config.yaml
num_hidden_layers: 19
n_experts: 256
experts_per_token: 8
d_shared_expert: 64
moe_layers: [0, 1, 2, 3, 4, 5, 6, 7, 8, 9, 10, 11, 12, 13, 14, 15, 16, 17, 18]
router_score: "softmax"
normalize_top_k: true
balance_loss: 0.00365
balance_bias: false
beta1: 0.9
batch_tokens: 131072
train_tokens: 675000000
max_steps: 5150
Below are experts of layer 5 (counted from 0) of a mixture-of-experts language model. Rows are named router (the router's row for the expert) and show model dimensions 0-127. Each number is 500 + 50 x the weight over its row's rms, rounded and kept within 0 to 999. Numbers have three digits each.
After each expert's rows: "raises" lists some tokens whose logits its average output raises strongly, later layers aside. This comes from a sample of Wikipedia text that the model never trained on.

# expert 235
router:539564449559468513423529550584464526540534521530601428465558464538501436468509547567571520546580526578563476565573468457426535422491544523446606493562524586515477448536488504570541481493392519477561554528480390453549553513451467465549514485486589580551531546592572416510558551512466509425549560497515512450459577519549472499483431486543518540419483473438477541462506480559437560461523
raises: "ite", "ope", "iser", "iss"

# expert 86
router:486494454475497510479555531551451560475563495501484501562543440538573514467439516451584468454572525544557484529425480382536476505472466434540467473550522554479483484564587611512471516442504505503485566495590456462462504566579495535539409431520473382516462535541588528499537442499486515471593410455517468475507597527457348517523411505475542600491486413411450585541491516503525481449490
raises: "”", "ced", "uts", "cing"

# expert 145
router:627409460442453530587464562504406565457452555499519437488510539548449576552572497525536521560533536493424397450477482576549558493489512465549493487478424543486417544533591438531526565614466542551502546376560486537543526530499580467427443522507550502441506518475469478506456421504541488464568538440481502425540449476501391448431559503447474488502542437479489481472465445501489502518401
raises: "ez", " peace", "ed"

# expert 136
router:616473561469550401552444439534449506467426501522551474482421547549535525436489558497560517468509489514535467548482447520475540556527517542445430455480528495462520554526500506510471537599476410546506513435455620528510524473503485534548454463420509379579410486578440491445463464482536445532559434482589583447505402477478462418591457489454504528445431533437598548438451486442464498541477
raises: "el", " |", "op", "od", "os", "ell"

# expert 205
router:533529451501521495472456473461449527541433576470540553425471466501475440500478473541424463591541559581474509550482417469538448524557451465490533588528485521491471426576545573657537535392508532475496493415584450536430528449490458525415474445553497506470480570529539496537533488525537415538553453437480533531596583560533388604535487524521462454514542478445452502531524575496553440418507
raises: "ria", "rie", " firm", "ren", "aid"

# expert 70
router:522499460449486502586529474580488496576471506494514558566561509430541477470446528570458547610453458462522550538491393533425539494503541522575523488454459472452526431498524536516552498508530450580524466422462468494510446546463534564487557445527483471482538423532395560413483525452549573457458451598459544436495377485397484517438429429544438420454494430496492512590421473466557507587487
raises: " has", " =", "ally"

# expert 225
router:495507530488519474593535499481486522561490483473558387539529444583461522459545540539471451558488513547566434499451569421461457400620500558527557529507470409515515444543455519422515565508521478541485433452400509561472526472458481560393476489542487483495518431497442408524558503556541527498520462544441411593427488566552449423468568444506520531494577461544420452509433394540434453512493
raises: "ror", " =", "c", "\"", "\n\n"

# expert 129
router:485526559560594510498503568506497506512575530564576473462445484447494439490506529515624477460527408570558516456484537516546499460521425453509568476490595513500566445517488503598588610437479569537506515566419490503554460568467530558457482517492480441550512459519466489491523549522624424422587521493470538504500558514554552548538466585544569534501600430427445473600474503488481427562550
raises: "]", "Note", " )", ")", "with", "see"

# expert 172
router:451467508534495533565518524509464512470431438443488519534512603503469535505575534543486491559508484576520510549565555501418339533525453514524485520427427391500527540486499516422431537500600569461621484579492546497427518453494539449502477549545397538471454456511531492470535569496523477467427519498433461595536460540476571432530418418507499615574423559491517489552441537480504441488537
raises: "al", "ane", "e", "la"

# expert 24
router:444455507415517483423502512485575481452522464545466515532546515430546506573504507513527449463585582478577400547545513415436569610446528521510492491503516430477523549523565499630504526427469434623520534462444530478587563381471479559464477404484457568522486538520618507431511445501458468494541546491487500518471530468500528471419531580487536609530504535482489490526530385464476489521438
raises: "all", "sor", "jo", "coming", "alle", "time"

# expert 90
router:457505529566549499515470412433439469487523549539456402459479511444609517518544527530594511481507401565501557406562586463574458509504464512532500498477537426439464486533491477501535540416576536489537600563580476586557460558534483456487586488510427408550572506543513506484476509425622535456531503444552509451547559485531412459551523501509509481576452438409476515540493603461454543517489
raises: "]", "\"", " necessary"

# expert 125
router:445439549500479479543550487464484517443570467532445523467528441492477504529473504575480560514483554439540538533533591475461553493427435463427483466561452524554517524467557625449453451500467359442472525451481558512566543497556558523514546473472485488388509512529554571444494459443486415484482413507450573494478495488488516457433549512514572515574547461533428477436583617587391485444401
raises: "der", "ce", "pre", "per"

# expert 43
router:433479485570612489527465499548517487475519517504528467385436474427481464456463505598613472456554483524528460488522501496580565436578451547515553457517509535490544502517444491546504610479452510501513495533393514553522364597439512474455554566418541475539494452525430516501542542510576464421483570484455547526491508500623531507473483544482567545528541518373427436568434491544461440490509
raises: "Rep", "right", "but", "fore"

# expert 119
router:530492509513526507392501547445439525528479485446490540475424533473538465405500489474535492534508534471556433588499431511550579457513491577427444501543571420550589521593493558464405463490384604571564389506436452540427467455459494504486473480503526587446471544553513468535545432584529517473516566439550512589499502487434484501433531453494497500419508489469583544424472489519416472475593
raises: "augh", "over", "acc"

# expert 251
router:568480471564579521490443618477435527461549429482526476515538426525470405445479483580489470505530399459519479495528473500470554515453479504540512562528481467515452440451517527627523500484435551526492428493474457539468487457528456439528378386507608580409547610528424463519512540535579532441493484533573449454505531540486450496476500562573566391401572502541546486515483515513521467530541
raises: "hr", " minutes", "rd", "r"

# expert 52
router:484550418490467518550457556507561460462534500454447467521445457456425556436472423491515453480479531548548461540494558503409593528493502470456514542498458475479521530450484598607459497428485581564430471529430532424477447497435548505408410425503555495515500491358523503573582514504503466587554526508563463533486526561429457485502453606510529591557536394421551540436494516447438489511495
raises: "e", "able", "a", "[", "ated", "]"

# expert 170
router:484458582531517540527557549394471465481448585497541527482575532510587491437505458579511415493483459494568399562473485469529474566421506501555487567550496454607532462415469579547408510481442564526471438541468609521458461504516461476596442453496541537507535524477500420571554471580537564569448504461505544513437540518486559434402414518564547475458479536511426444515440457514547500435475
raises: "back", "ry", "ties", "id", "iver", "ctic"

# expert 188
router:580505495535438498498481532531440513519521452531485560397484498531569533471500599459505482619394464523494461523433487561491554533523524470582417478513426472453457544544588526531549478493401535540523490525428445610490583517484523503503528591438456466594485451445551482491440423495457497586587446448521570452514535423468425496515418548387482541473527447505511550513628471484489512516537
raises: "fic", " born", " actor"

# expert 46
router:559593524427509468550624510484600546526474453444601492465540494529493580549498487497487506507536537578474421575459468480498527517570482496468560549595514485564540447384436438455498485424528484497483598525459514420548548486464488472459525532543453595549523450565534469424523502474502517427430567421468637515579456553525531515492530559572491572514501548557562513496541535452490592503537
raises: "can", "cel", "uc", "var", "vas", "itor"

# expert 1
router:444470469626503459487482516530507499557437519554527441567461469507489507578544562543504425464469499552464515390558527508584471531488515466545560484498563517477421554533582482513513423555558429551577442502570568528448497554429559456391529470523450419591515570474551505491548593496500535603484482521472524384569526454536416462489567544510492511420465389546437526426505477475492512465487
raises: " then", "On", "Final", "In", " subsequently", " ultimately"

# expert 196
router:499545432518501564447569497527464530503491453527486509573455578517510398487456457591492609431499443486528497535497519469480441422475490441547494405489498494524511473450514409557514547505504487602582464545468451529433527501503574551448586527593505525471547497521465575584565487549586405383489532497435435583523441492449506509462534446578507442503536503548389545572492521432522402545502
raises: "not", "less", "nu", "no", "ed", "reg"

# expert 27
router:472491481450490464550467449603461554557488561498477450559501484425526562549472480515449463507612453537577483460523376515458460596528449500531523484519538560567531492508476554537540562539601452539506558495545497487518438535500557564526586456542553371425490561488413548491488453482516523512612531539539535426479410462421533440563504455562466495399549467545504569498396433517529456470500
raises: "bow", "we", "ify", " southeast"

# expert 35
router:517415483475448561456550413483407540450433592458512569566471482542476380520478479474400530474461497506417473511408484434492522502491561587451509474479498507529564466508561429546549518555488545490533520517463430484422442544457552569510474459491535425472500438459537471463405564584458613468391503489531548371472463507449553551540516470567517512485460507447578538522418447509463446525473
raises: "rez", "iano", "in"

# expert 171
router:428484497486442497460596552471532500500526423514482478501539507496465493515588539529566447515496503520483525526520514493422492437511568442501568550597491606547494533450522465514513567444509513494465528514470538388548417558503405474535409516462583538547519487461585530510368576429457444536480456552363556495392492586457578579493576466514512488490489456512487495530548493554400534573440
raises: "ious", "name", "ities", "eme"

# expert 102
router:366509423447478542514483452502403506514500552457570540465504516517462482527505400618575522448576453492461444555529593504497527507419425463499554428539454512486510497469410479541547538526409499564500497493557427526516522469526553517433495517653612552488544553504452467520484502501496438435441525591544444519552428486477465434475453454542481449464553579460519454557472512503576504419552
raises: "cia", "hard", " needed", "án", "cious", "cio"

# expert 234
router:512506507508513520537559478525438440430522467536502429525587453408553508554588560550549473545497442475569507482592533472555491482511521465583541509457499417464515428483465453539476509547487589523498567549485408483556448492503567428508590557540490473615537532510557492522479492553579559450529607589488546462504517581467549374564533468608518419460507539431524496578494444499490572572520
raises: "\"", "=", "-", "It", " way", "|"

# expert 166
router:454421451575487562466522492447462458530592537447516550558553501424537507484439574487560525487473514550507532578459500399548468435506562504575498492549512489458512530550587547628541495427397479474486485429438516462460396492548475476420428404469482531574501498561574475551495446544453506439512434537466432511556552537509503478573421477480555507455527456420418544542561439576429532467507
raises: "ander", "ators", " :", "ctic", "ologist", "ience"

# expert 91
router:666615481489534479396558575545509530527504416542461519486503486571522474435490444528550454544514481508517518479476464533548458522498408424520504501567458538569418472478465604429446451524437578474511484530485420542489463555554455439558439477454469557523535581499516444527510543601534516447469476474497501478443550497568475488443405597552517537535561420461445438596459467466544504541469
raises: "e", "ea", "apt"

# expert 89
router:447454471464488466556527463431559495534459401525512494488525423488481512489522483491490594447530505577556458426571512456431476521534568481565604466403436420446520458452520557441441506522444510402523532476432497560611571506425532424519532504501468534433575408532533458440517553435435406416491440580578467521460527472545517541415454520471539492462487539487452478559546492550415510428516
raises: "isation", "alt", "cht", "gi", "ad", "inary"

# expert 179
router:528516494442532554513471565567591516514506569443480476535477439412502529483400613463420471470490524432492482532413534543449567493483473448521497573572441605472504435464523462486570500464525482408431552425510447472594410570498407485547526478540584551501538587468574552478546474448490525522469495465529407493365477568555530472487533451516515435532532609508507495514496530534486430514449
raises: "ually", "ning", "ground"

# expert 229
router:410497534485473498430537541467482540527595453571551472479571621470578496515507515490586539476424415574532480527524504460447543489499521474468482490552543596455515623433544569508518562469499549472587526541497444504503531545456442481533504581457539497598566566531549467580499537483440480511421558544540568520499617545511470484420571420465505451368515449501515438461486490560467458445483
raises: "ious", "ative", "elle", "less"

# expert 81
router:525497494496506551512484507487502423513476490434440579432536552494576431546567480425497538565512576522454489581443481511515523534462517436474492441518442619496528479455543476558530543530535572545539445416489484450498530546470635598479443516554455561450469537467459432551515425602515565439560497529357454524452483496514462444453483524515481444501543473499460536625474451405485398455456
raises: "part", "land", " percent"

# expert 231
router:526465431541535545466457571490523511457535417483581531479554454524492490516486486565507507583491463573543508442525523468570478577506452543451428524446442451414499437564469468515419524503523603449498458440473500539434490502407520415499544539529530582492549551458540441443397501609436482471446599555482457515510508445461546469512562520538435499470551468444589440538589394479394427481547
raises: "hy", "ho", "urb", "man", "ha", "rop"

# expert 50
router:450479609435392476526601460411506448558468579498468490530460533379552561494458525559476424534547553554456537552387551577414507400414510434506457503545435471579523566539549456500543561488442503528568498429506479520544486466491560523450410473496536601535535564485503529480469496483450457588423519536480527452548559563482486457542479482519495499462554423461530447482511585489471480467465
raises: "ments", "ets", "osh"

# expert 9
router:579545470431478551537412424551535569520538520456510479588491504466507489534405510520577379526543530451556501509511515587447493516491480458443469527616480608475571460594570520481606535468538478495452527501552447501615442563531421566486449507558496479468453586555492600411503473448407488501485522483522520399487416513501525438484537539550557464500496552525543463484480476417457512547516
raises: "al", "uck", "ife", "field", "end"

# expert 207
router:445517486594544500459425489533392416523594528583520427441561474452549425509515502573500479540506522486567479547515552464453514485524517551497541538480493525450580457496465492540453516456407598539481431468582476490523519532526570565473411472501525560526536506493470553475573586480566458503642550528576438587462448450602434448459422528478491508432533546464465503513418531543521449576453
raises: " fans", "aire", "ander", "ation", "ates", "ate"

# expert 164
router:434567537448414562471595457431564494466475519572469430456438515444517431526430558562429552541509567432481524561486603537414480476464489492473499480600527598521490518583543514476499592496545426479458501543520469469553544474539426457451471455529460482539481543439590494542443435463398395511542562484400450509508473530473463487551507526511524477514557581472426478480617460549473531536478
raises: "-", "/", ")", "'", ","

# expert 215
router:516562507552528474538579485488593551540503602549501465550514527494561596398423606544549387449460574440476449573494489566525528530506547495584496545477378426474523453547583432557562512479461425502503446519485459495475492536474500483581480472516542530472490478524591473531455577468469561480488469416433425571514581500567509512516465486527546496570613565452494549444469504511583490508531
raises: "ako", "aff", "if", "ak", "op", "part"